Below are experts of layer 8 (counted from 0) of a mixture-of-experts language model. Rows are named router (the router's row for the expert), gate (a neuron's input weights, with its number), up (a neuron's input weights, with its number), down (a neuron's output weights, with its number) and show model dimensions 0-127. Each number is 500 + 40 x the weight over its row's rms, rounded and kept within 0 to 999. Numbers have three digits each.
After each expert's rows: "gets" lists some tokens that make up at least twice as much of what it gets as of all text; "comes before" lists some tokens at least twice as common just after its tokens as in all text. This comes from a sample of Wikipedia text that the model never trained on. Tokens count by the router's weight.

# expert 10
router:477491526464546540507469513448579479479510543538574550490578507514481458531496517507503499509563426467501495520455527555550520529499454422548575404487378498532534442488450448499457508472517483426499486548537493528495542534503428507435541531438467528446536511449430559451524544522504486498541489444488470493494486453486515485528515540424535427514474521502530474586513475502479514539455
gate0:534489474522526470526439532511457495470497520491524460464470508487510456504436528582512507482549424488463504576574454484554523516515530594512480462517489530484514452555497508530462513435585567464511478576482502559424505485526475524469531519447503495444472490436538512463467496484521523482479514409570470442575562474484606494569441528448461490462489524513542479510493544529532547433456
up0:595511488579478553475485456498446458525502444556455551495452466540450461480553515522599541487501475474536503471500499493460458506441527431483495529524466551477546507463548478487484515561472505532543479492578457507480489511516465499486502469486448532509489541526428496518500514553493509533504543448456527500470461508504495494437586438585546570486481477454454478423464462478427403524593
down0:543451490501455515556431493483477470512470516521485501561497467536534487529497427412455432506528457521486498461481508502498405564498484534489536562435535507480486568541436536513515513561545437492509496444470457499504536461562491458538514452420479526423510500560451475511517576478487485569491481545480475474533532489524523509573412507547520518495499562535428468523404484462486412506474
gets: " of", " for", " that", " name", " population", " No."
comes before: " of", " of the", ":", ": ", " of ", " "

# expert 54
router:519500543474555506512513523483535451560520583446598545465567480553540520460456478441492462513467439484502502504544511552514461513539452533477519425502448514515486456566534457545487573472504508458497539542450414546477507520503502518526515553435579495530504518466427513465549459527398478487532491453529515508512471527529616491496556551461553517474460539455511486564514446495544510502480
gate0:479457478531520509531529565493499559500531406453451492443521449480583492484505494502601507462506450528545521559571461468443448489485464547491464476553530523468413542487449494462514496556517566474524542443496532507494459502460538570391501570506556466528442538487502514536607533515424537511527478509500496496486490524518566490543483526472561452476469522527502479450540532485504480565493
up0:540504485527533445537516483497543556543468470411559514588499464571529496517479573489472540477458538583516492580512515465471544519538480487572558527508528436515576389532487469491470544495517444549475593448536498538517522480455499491433527499516516474492485496535501436502490470421501466454454544484438515489506484512475527454538494519514501585540520493529536456479465503506589519441448
down0:540566470526579458478469498426435509471463568446584460501500487557493474512508522551418450521508538520488492472581592438468552544515540508450457495524481509438476431494490404482502542479429498485436446530543486448506517500534430468474528569497477472537533544510479479542490541511515502540565551513523521518441486473554472462481433495511518474528539549489573523528437537496502519512459
gets: "-", " |", ":", "|", "–", "/"
comes before: "\n", "0", "00", " Best", " Pr", " Un"

# expert 59
router:514459487476547552535483532446503516585496461516594528438512506482493537486485488503508542434561457477469523553467470482443508510521489442536506439453466522507515518590527494523501519448535472417420467485437462566537500492511478488500535570500470463459582537454514549503531480526440432448554456462555535457456518489462480519497523520443463388482567557459512495548455473532477471533488
gate0:463464503516548530506548513478488462506458511516587432461502472564508487483428487502470468477502567519539530502618496588518537506537469428517498501442473534472407522477499537533510461543542493405488519512466517530494537422500465470519565544465496469484440543499528433556527490449533488559534523480557511471496456514455469591521451533486464445535472523548442516529466478516567502581513
up0:479522541502492444557484435541376545505525500481353546537475502443533529478536530466513472552487449464475468504511510454517498499455496545488539429485494527553541405530516519493491495514480555492452480518600506539501472519428487517470499509513512476532524529566502512490499535530458455486436464560519543526463520452578477454531492461527552475489425415457543520463517507495497516417509
down0:509527524529502487527430447469521546508521473554524512533557458515559522410511454517518461583545501520538458539481436505486447571489500542495556475422517519469458537505539437462593515547575471470520424527499453432509514450527519536566499502518504479501447542588503429530473531465518541469507455462504480482491471475451460476503534499501444477483537563471502579585496459589485512526478
gets: "0", "9", "5", "3", "7", "8"
comes before: " | ", ".", ",", " |", "′", "% | "

# expert 94
router:518497527520567506563517538479453468585480489482567591482485522564530552482474517455492532482540449476558521534526494530527526549569517458483516444496498605539510448527514463498447527446518503469452473545475450514491520522497544544471562510460595564449565560526462557426500512507447460531556485473505495391467467560498519507502521521511502489491501614474519551501505501524448527521507
gate12:542512498495500459549544461505552479567563506414526507538460542453529473497462516466550525517505460500517511544471469471468558498551509487473461427513482486508532520511591543507507510531498458430516543444564494501544560543541463551495514463508568529490527474489442511480486485451500473525446533507501535470490462529421583500445536505559452514555567587460480467529540531558389573574505
up12:493560494502525529554508485470508412581501458416578506515501544476488516500566484528534463469475445522509524503448425483523558505493559516513502521540508482534536457504565571455502521546477538446450507440528431502466641551611468468460459467452532540486492465476491511444493474486491469500439521452492492449493427526489539465484482546528448474551502498454503447416486518473500515485503
down12:492489549421537539403471447476521544497478599460467552495501538472486451519512559551451481489418485487508515450513497476530538508481505503452462473496485500488501497504498475493469575500510538499522476456503553445484366511513490446520542489570489487479562485481499525464618525503558495473547441551484537534447510557560543495552487497488500500559485573570414494515513568452484497527465
gets: " | ", "| ", "; ", " ", "–", ") | "
comes before: "10", "11", "12", "3", "4", "1"

# expert 65
router:513505532508568497556486490470485501531531508476556512525542520517475534501441511479543470508591419495527507513475536527445499551502463492603511466458465507504543443630525475515522545454507548496464533533492452490509549513504494536505534522485524513497530575485434538470551487549398471521583432457501478466515474459489552563527562586534536483485504580451511506485519460501404507530452
gate0:512512504423475542476495468502431479427559522483534520510431492542495480401475518531495496478453397465458546459501457561512475539565608512503447525511481477531492530547546515490494522589473511536469547518512492522546545499472432516461486556492586453489525510539448520501492474487591520433525532499442510540467547481459536563491473489510489496486513537445573488511464506500443561413468
up0:541480534446451571522573450456468484522475500563518500490525474523481508491490512538538449446549498540475534490472461465519547549544500537474517581498528469505482503502588544488487514581586472510506481530464434484525518471502564500463438483553518583492442519522473449500515485530430418465551558574491478534448503451462516466507500411500462528560449512527484481473499359476512503493494
down0:529479430516510534483405460423457494443511532476444518528539472564511501506532524591504507494483456465449472512586503552476435422484539497522521505507490479562528423511431467487457508444517499595508518562497551508535522454481519555509484520513527531503557455518485375510559496512524523486434513507487499492513486567531523531512400504528491446423587524526488467486492528490538514481458
gets: "\n", "\n\n", "==", "===", "====", "="
comes before: "| ", "-", "|", "- ", "The", "==="

# expert 86
router:493544483465542578541506521458479425526507496474567517480498524488461560530472490488498496456561464464471491493533525508494527547511444495502544456463387576505519436463512466565521562432469549482526515494416479510515542493552540535490517537523551501461478527456463592436556497472475503489571458454554536440409478508518557546545565501463464453460493541506544521528518442567472473530491
gate0:497536517472525537510511586459479455548518518509558544508490492488431543496547475538502441506488466481528450493542563453570559505555461581537448441405529461545571464489526507503504502515497493513520461489481474446497531500463466517530498433487516593495446517490460554528482518472607512514497491473469500464445506498527520464495511501574545446391434503528523486489553461477429546595513
up0:504564461526448521509494512463507462456586496525489488551494509531589432456517525481572487477486497484410572498484516491486496479504534548493499521518520494417482524541520494443473491461428559433447545509484474507551505524555482547596474536504463460542531505540518499462515555479482483528484500475579453565480489475465465510521421524483451483579454574558499457478448545479597452468558
down0:504430474527551536499538483450542521427425501445566496427504549497498506525501522591508491465494444525495373469450508516560471542466414488504523520561417532485489480578482516531498475483492547520526509546456528511527475503505431424567548494498539562492434480526459426478461508500526516492534495535488512498585568525488538452466481506503499488468479482567572490433497464526479525538534
gets: "ed", "ing", "ated", " made", " played", " up"
comes before: " the", " a", " to", " by", " in", " his"

# expert 24
router:467514558474558495482491538457542486532489481464578552435565504476530540502488518461495526521564467498503516557485509495527555481455475469517511430483456559529467504575539509557467550491489489459441523482449475545534535519485496533519500514494514541451505535412491549529569460552470429427559460499511500447479491504466490545525549588425474470504499576507479483599509440599454466552461
gate0:503488514458531500541500529441498477532523543520526543523651520486596529565553457491486502423520455496502548548525509558531440516510520556523566504458511489546464532530492507497493398490438459446526411512502455548459476496522525504506515482576501487549445502457538586508588469518500562483463474491443545504438483470499483500520490580511487466498460451488448476506476549547525519462481
up0:489516534614488465502486493484554500471506508468469493567499499537444537457462496508555473508473486508570484444542485502546471528512458480467509437492555467468609489478510526508564510519491495534420498494528550492534505565488519543506448543406465566502541507516485510489365451500527558530479561498524506511478442565487558567515465463477566510486539507553553541548538522503498440579462
down0:499465414407427543455519481466446510486493472517547576511474432456544478510519537525496541514496535492515500507554515497504516448426490499527493452508482473512479440578509486434473503526610576494559551509466576479517539479510543474504510429548465475454490451480496524449517464399555485505430536510525495502485493539478546496509489495468419446566467544521519437462462451457451492501561
gets: "2", "0", "3", "1", "4", "6"
comes before: " | ", "–", ".", "; ", " |", ":"

# expert 40
router:487525537513558497577484487456475513550535497473574556503496571538447531511468502462529523527593431498512516550470529481462505534523488489607538471458462526472523451565496470514500565432541533487443493531481460470565565488498469449498533524496512534496523546499441519465580482572437490510572444473529453454524476458473554535507557533557518428464471521443503520495523480506422471501420
gate0:501469540531525466572518483508470484524459543491446478502498531482529512487444505444562479573533522505483442523555562472451571507504444514571523540520496506483507455464483540550426485516561479479547566550527552502547471491536458419511538466499565514541488477505485507452501529493367514483526440479535480425494548488462504505589451491493353514467491507504538515529484448508488476461451
up0:530506500544497470513507519500431500528507540472519505520535528419540493538472532503500517507521505459538448516566536450534557452505478447423519448574509448473515507533549542457429484536505468492489435589488519513479479459410511441450509534436493478473482518543557393524518489546473496525498383517507469525518531454464489430525522428485504450440551519414506500469489532515503397502469
down0:543469549459543585483558462473547479469478458434504487523549506566501470455395497496477530539458438574483468474471503497463499482489550528446538565463507509514537506453433497518550525483463518598561531448530478561542526521494529417422545530518549462533569560529449476513441508482519568541493555491488478500555475481463535548500543478508556465513495470465454465449490510526579488508500
gets: "\n", "\n\n", "    ", "978", " % |", " place | "
comes before: "| ", "-", "|", "- ", "|  |", "- M"

# expert 19
router:536485534447545500460543527462510462527506525522539511383530447490477542579470489510485473511520472517456533497488469477496545551532537472566510460462424534532512477489517475516496510486492579518462521488473513514537523545514541480460494573489496523497507567454471575452508503568412441501554453494506567428439435474504565578519464507466562475403496514455546497561492441517442462559473
gate0:495503505452536460483515487505586528503584452496480493501503433484598493529493431492461496466463406510454486486491521516451418566493558583514526546538457551565459474506510443476519551579484528485510477512487494474499529563598552510431506524496505492497531528540516567444478566548534451530478483458500539476478432516476459528542491472525522401498498537492545523553519486553419486515502
up0:467448519460535465525466516426526500537537505504517436506511431453526541501493497455462461466474516536463447442498487557441511486472518459535575555570390486589465497500544510464560501500421525483498460517469493536512486491521500496474466523460536430474562513541543482527458541542554552517520497478518549528435573517501487517502472551514461444567433517548464535519403399503488494460466
down0:504521511557453459577480458443454499495474493504530457470523446521462456489535535506495515553493481426537515390446496487443490579494548502464542501539517497512477427499513488457462465538493478545559485525454476490498461456571464471472454447504527493569524523448533504574471432543468528536544506493488553488551437502440469470546437453502475534521535570463503472486457461477476523460361
gets: " year", " years", " season", ",", " time", "ly"
comes before: ".", ",", ", the", ", ", ", he", " and"

# expert 9
router:536488522500545544534515516459525489505465574481526581471467546549541479498457484476470544474521472457495528570539524515477546506513516478538521440513425560500564459522558483515439576526479527450465469514464456542448557507559492492514544525528551536448547544506479570394565481500493465537570453523482482478515482495516486544486534532478473477394458590455568534559514498482482556466564
gate12:516552462493482503525507495497451536530486439482491444445500554448531505488463506455436449524514532542510505436524449541479586555443461477476491453520434492534506565546447535526474507513486495427460489622513559501590585472504431484552534538575482471472515471508469455486490523545465432488536501531532512477480543473472527477478556514506416515519481426620527490482496486515529507523539
up12:415465486580493553535466502527393469480525430470487487521512562536506504484555434537492517398542528475558508492519520446510551502544467540517485458475421517478514488542485462426466492527524512523468493441460522523517489524489502589570532406492524494510480495472545456503494556507474501491513409450584474519488491497440567454480471555446449565575479500476538480548534510475506464508497
down12:522530423479546502493478547493443425532539465500563460483477458535451514507519532456490487520548562535513531563518498528528550565499494540471521530491482501514507466447463590477471557508472520483459479543516532509509523488506490468435504601522507478479553549508554528480570585487477454439560434527486561487557508568530432474462464564478522476534556576436521561535508510485515528588441
gets: " ", " | ", "| ", ", ", "; ", ": "
comes before: "1", "2", "3", "4", "5", "0"

# expert 62
router:484434514524528535550524514489483509526534581437522490422542491532522493481483508429526507483561497507480482478544518535453507577541458483541525464428457539521453447542499478525452539488487504469470485570462492526523528572522455515503515491487537484425562562408495616524520465539437414465559501448456543456470444475517546498527518553459547464510544560461487526531486414489470496493535
gate0:508485471512519530509472549525443522539525507502601489453519527452479520464453484448502479449462448536574537446506537496550532525481519540489486441483571464545467452539440407476509491536546420427423465504480432433556518538537523501503555510517477533519481500469451537497476520466513447448512532559501548484502500432395450472491462517553490546507467518590496512485510585499495448548487
up0:521502535478497542452494487477596499454480545476519482491446538534474384500467489419491562454505473464576573529480511541483515442559470532507458566484469470518499538497492513529518437476491531648569470457493531526475511497475512549487543424447518489470499497533532525496490533438577470528424508582477457499489473566505475482531526510460533504474502518552492449454459427484504500448511
down0:525587557571519441464468462526441469503582515447484509455513470548463489513480574477519517439534480490495506506490456537525531447571517535462513476498541522448541561532443539479536573351453463525462448536518445472486474549541551515462536526425513505472497504524534456470501576494523506532501468461532506467418470527533514492572512465439481519510499542521467553467533532471546528495540
gets: ".", ").", "s.", "\".", "\n\n", "es."
comes before: "\n\n", " The", " He", " In", " In ", "\n"

# expert 75
router:503466528516544533551535500475514516479520567468500474447548513506543503515456509526518492459586459480542476473425530580477534532468445426540511440492423508519469440632537527511494515484511501461473487599471456524475501537518529535474538475499547511487588561459436541482478488529412422507591479476485525472473446449520514504519549535499513448457505570499532506533512437487453500506533
gate0:556483505559499425479532435515431485484480479462461486480497433513401481493575513491540543514439521531562502525413553445560482509474512418485455502502505508534513561443470543531508525568518518501442537472545457530564490520503514540507452505458553454472543506534451505539518506480474517428529469542483493474512588494467538618513493456506546479525493536525450467537511428559544485565477
up0:477512508475504550512444516478476491529487539550490479498498502488504516439540444540490490451523533477421502488544491459446519529502521514475505439514457479535534517535446499509552495445498436436460535576499585508525559468462494402471499531485442461491530515571508400538508573577491511523399492485483501506467518431555468531570524505525552487525486458434511518484472532478636508461550
down0:490500470541501477583541533489520511527466558552489567490501413523490491513476555504545484570480512540534481528504483567458507535502484431538475511503528444466550553494447473568455523463534453518431520495537477527438493504440491547457576537484567535441510470532561536432566482557478500443441494483432537493482588468478580526463540491470465543501515495465452481513477478588576537528493
gets: "\n\n", ".", "==", " =", "===", " =="
comes before: "\n\n", " The", "\n", "The", "=", "=="

# expert 85
router:569454520492520528485479457473502499536493511498532523373529456489478531506442500487543544560543494473464480511437438480454530469517500496545514447463455547503540513539554480509444514451514468471467545476453469542560576513491487509531490555527512490478618588467438554472537468601410451465522450458543477417510509502517509500499492543493471445498521551449517519513479413549478499493486
gate12:574551465444466524522573476475493464503532497553466554450541489547508554464419546523519466553556423473457493491541503498576486493460502485446444441459503580477495486531455535481472572453434516479529540519494503514480523400455456564459533433516550566505458534468446499468490432491443484536567481515474453483492463492462498548576489509499575513507544517555513552468519468495505542529488
up12:518410501512539528529439396545527550513435540551524515456541468466461492505511406496493508422467599483484443534452571514419551524519505494548518527536537447517506504475515466522470462482526509447485436507520477515507463546524545464493487517500491466468510445549461520481512548485498472544433515480515569479518572485551535493411576458440486501481489466464555488582453508483507546443523
down12:476458520512566499511530450540470452492552471473441395466529507538499464475523517537494505502526431503509426515539602484515468564481527481553419516508422510552527473504487508487492437425456497460443471518438527611469467453469607559408469514517503566496445508504521525522434465461532486484525524519482572487492472563425507503475482496474490506467535504520541531508508472462455477506479
gets: "2", "3", "4", "1", "5", "6"
comes before: ", ", ".", "-", ")", ",", "th"

# expert 7
router:569490599482575494552551511503484419540507563497518564481493543589512495531520576454544491493481471501489513504454535520510446531530523418513528488474502539539498492548537518519486570432520519422515549510483473510491544499503491519508454526539497481413493505496392550457522451518470460530497381520539520442514401508533561524479561530476498502459467517444485541513478434474490511482474
gate0:496444507471512459574592516514472445490468463461526565491466570587444446509465548526588520503534542517497521566477503539554460521480576481511511521477466525505424461564466495520496508537538564479487515445506400491538469501503511533528492528430489509464481451443434552550545411440463485494486473522532468470430460527506491519494461488426481492494487486557495467530556416517470545509479
up0:518470530526501502598538508471519507561530462435538517487449499533513400578444502514513486427484568527535513530527500484491490435422519518522546504503440544519452416484516463491478497517532510541528471510552494550498537505479470485456422526371504598520514491498445477559422466489518466507459531512424435507533516481469470530506457420535523532467457520563499442485488488485459467515476
down0:436479495456548533523540528608491500460510469546487548566528503480440502530510504558412547501502482498533499513477416539499485526447423479423541470528536513517456505556456443558504486506488451538514376508505521547515537511491515471502553500483514382474516411486489493475460517510440499531591556461528529451437574521445536535469521525455462482517511528484495492463541535527493500502513
gets: " (", " \"", "/", " | \"", " un", "\" ("
comes before: "1", "2", "f", "l", "D", "M"

# expert 2
router:470545502473538502533511530491477496521505483471554526402513537460452442538533490489507609523512445536437481575460516537460462524500474458528548499472422566504482457500485468533469573461524472482507480485424457551521524533523472525521552569497528494482561526444504560480544445502414456491501501515483511452475468420514548498551564540424527459442499627497534479494482475500439505500493
gate0:523502515475531519494496509432580525516468521494483457492485446521489498496514475518493459495497458436505557461514501532467469530418477567512473514552478545535426533539510505458599430495475555508534536519468506491433509582523516558496499550500473651526517472476487493576485463514472462534518427515532494432462500527503453515488454478393494526494558524484507587438452487471507444444547
up0:520496475487479481493460500471553557529465548485451493458477397508440486471527434549484534401498486462481606462516470468478526493541455494476505462549420441497499538503482560519494415482515487475533539502514512498473482470424528493453442497506474520481512495527516561514413477526478510492511423545454465533528488534502465554479546401549491510518583444465514548429525427488531482454571
down0:520443560535394437478506503531444460491571461473500518467495535527432447457514445499463536578431493568473496517500537461485487493450509414562500455480445479451561453489563548500519496487502515512482519502533459413484538520509468509484456469451465443510466556532478501562469544459552537542434496461430524492557505508542497549528513568579453568495478518505544448540521528488482529520467
gets: "0", "3", "5", "4", "6", "7"
comes before: " |", " | ", " |  |", "; ", ")", ") |"

# expert 93
router:535500551538585545531519540484460457559473543513523589412491510595549524503436470447516496507520481492518499558548496496525495516516542495505521443532446569555490474531533450485480583529523529434465490536437444575461557480504474513503525497509500507477521563521425580459552450485426462486554435542511471447488459479501490519493544546477509454450471564454504553561531480478493531480520
gate12:471378498496529514454465478528412425492468458499623547456484484496484479464428397564479460486538482573475426556518481474440492498475538499499510471469477471509561515535466488439491473526539470510408521532545539497505542459517503467510487468506506441505568518533508570535484489478509572507481494506503489523522508427530546498482475475489406441599451521468536528495510511487504503511479
up12:442483507497505591543435494488524426454542507494505509461480504570503493453525453540436485560442513552459479458554439503477463462435505570450532474520498602466494568429490497511545465472517428461450478551456519514488533538517431529490491583546539510553516451447472500496533516489547548482505451521517508473491434432535511522508482512415513529466545438486543523502537532481513466413470
down12:459521482514354507510476522482600449438511474524506503500497510497492453490505525470541500524500425420551535583495523471438519525540516476477522506471495430478464463523513558431555471515561526498474596489471481511507494467522438454490501520541444532501551471502501464510482532535551477492438447586468436523566536536481525506463495482460473507439530483565496574506535569442488506552544
gets: " | ", " ", "–", "; ", " (", ") | "
comes before: "0", "1", "2", "3", "4", "6"

# expert 53
router:485489569482548540502476516506474513475546542540526577430534462540510511521456450478468502482522448440505536514519532566479503499479523492531505456482412538538527463537534482481484539518480530432495484537420485521475501549525439526390464487512516572464540534513458590474587557500485461516529446497541511483508491518552596572499540547495530476414502559445506543542466426536450510470528
gate12:565477531522507533479503516521553528571489466486595552456555532426496447437497509494523411546523576485459507497518449535501453557520446528577474539491434495553428462506544507499503513474496476510509550556507437508452575472485486512529538457474534529464515442504521489492593540477425444511473522453477494470472510520561406481540519506458539474491524564422468453542479509528505493563536
up12:483530450502526477501507479471470484490485501493423453476490514539496440570503508444507561433495425518523496506453515503478522440477617498421564504504535500487534554554468484517425449468527560544478468454496535502577456508542534524559466446552493456497514526468530517480419463554503519452630473553543539492515468430412501486498507496517483515556485446550571485477513551483507497479483
down12:496429574501455510565439513427458528543588449467456479524516480447503528562453482502501427525505539503497480533524496547440487502470443467524456468513584512487524497534457513501463476554623545465469496450500454479545522490582551468516469481544465487529480510460494485493543482495544579395569491515463487548518515517515496484489531450537508505485554521463460516455443423474558518555530
gets: "2", ", ", " in ", "–", " ", "- "
comes before: "2", "1", "014", "012", "019", "013"

# expert 44
router:488501515450541484477469506447509508497492511478559546453561484519518497564527515474516612495528421475440453550446487503482544459528539468563548421505423513491518509508563471554486536511529506452405543492463498549549532511530540524526532553493484488418538558458475575489531480547490467438562477495528510431463496462474478494506540552485469466500486552434579488554466501546407460491502
gate0:535484579490538571502419497558469512516498524510496473494528512629534534484501535480525505452485507546460499511451460498476478455546475558575560524512509489460509525510567520490473508393470454521447490535511451543525528552507539542491484428487536485492560500496469502455517400488468489462470458528470485515522509527430559490531444464491504589556450520445524479448563433477472562532565
up0:470483556470497515432510447539409521493390604573493526514534504469476495488434421532437535476485403532535494547532520511506566486462516522573524529517506506539453420492507462520512547503553454515595475510526455517513486524477510408527466495487461513485492542553451435515520515533536489502508492532491501449512511465479509485436480504516435486558546584507476496576519511540465554486467
down0:502522460477462444505520497546496432484470560492559512486590505564504560540486411488492488528429474480458432516498545534532511454537474471489464502522552488436478440474531498496479526554535463515627593527508448502542514476492509422494509524476486533527543471507442416549516447482557491549494418479508450480513482522603475464551526500516456537480477475452468461511530455473538497520434
gets: "3", "0", "4", "6", "5", "2"
comes before: " | ", ".", "–", ",", "; ", "th"

# expert 51
router:543495523521560545510504532493512445539519550534527506424581503470513444534474470467542531449518460481452512544456551508502485537521481484537491462466476515494505507543481418484471593396566534445477548567464473548562519530554479492523560535495487560484530514369499525411522467534464457507511475487533505487451441483467511540457563507511515464495552581472504504536518441498425496530498
gate12:452459533582543599535535455478527474505519523468527428477509518464549496497503602511515527541465523405468515593508475508509407482512438536473487544512498458480448463546495501523458516492493495469472471499511532531529488552484498482478597496470498472445500461591452518456460537520511519517548528500589491439482513490446519561542548455509559484508530588465489488523438491563529570473490
up12:425480542601510512534549514501601461531506522447550419483579489459450488428462499529495461562494531428475481556502483492488486467560450544540510545403459489492465564506480490490468523497458480437448474485396552461495547523478439487525509507478520479479460507504564542508468554489518512521483503504539539493474471488468514540484508501568499538554509607509504543546452473536532574475494
down12:525490517547604494496495456531571525461509439460473438527468592499539607501518544549495513569462493465463544459458493436489507493496544483470520538495510419496560484497540517499473494535427501479577485528511563488483466435433468496563483486541432484497502497576479455454540522503485479480517484422492503540462416548418441553469494501489487485530420515501466523555521545489472520456514
gets: ")", "\"", " |  |", ") |", "),", " |"
comes before: "\n", "\n\n", " The", " | — |", "}", " S"

# expert 82
router:500537541456551527499499523514572487522497541463575534470568448520547493463468474462507502499521410472506511508508574484478487505513464489533509487452453483491529471600508409503455555475532550476487518551492411504463511502515530542525573566487534542537504504397497521422537471522439498530521419488496515516465458524461553496471570549411540466452498566485503516563458443530476517497440
gate12:512391517513507539476471496545459459484487534477508507476521470571485485486469496557524492397458539529567481489449503456531455567499574544473531507576503504569559447525455545450510557478589472557511578466462519534532556500492477570455486523599519537474539541537478456489470451546503517500477539525513458471566564482497467487495523517554521541537513490561511500540553528539499526557559
up12:533505490493494541453490475471517524535530483500535521540472524491479434455489489503495455539505491486459535520513452529417504487466553568545520512445514491548406531479583463523422507536431529461521432488534431505417491457488394442494487516443441462513506515541529522527545507396564489472476473463497456509512500515486447463538485441428424526546466526460546579441468446504501534497526
down12:515515516445521548523522542527464536487449526559400441465472494478484583513464456526498585488475599561523455443468507525569616474518487471495514465577421496533516497516502494505520488474545576550509542512482551531527488538533484462509498546534481472405506477490463426531541480525558500503477514485425510480502443508564503521572515462499542489482475529528484515476509482563425545480556
gets: " |", "|", " |  |", ";", ":", "-"
comes before: "\n", "\n\n", " Best", " Win | ", " % |", " #"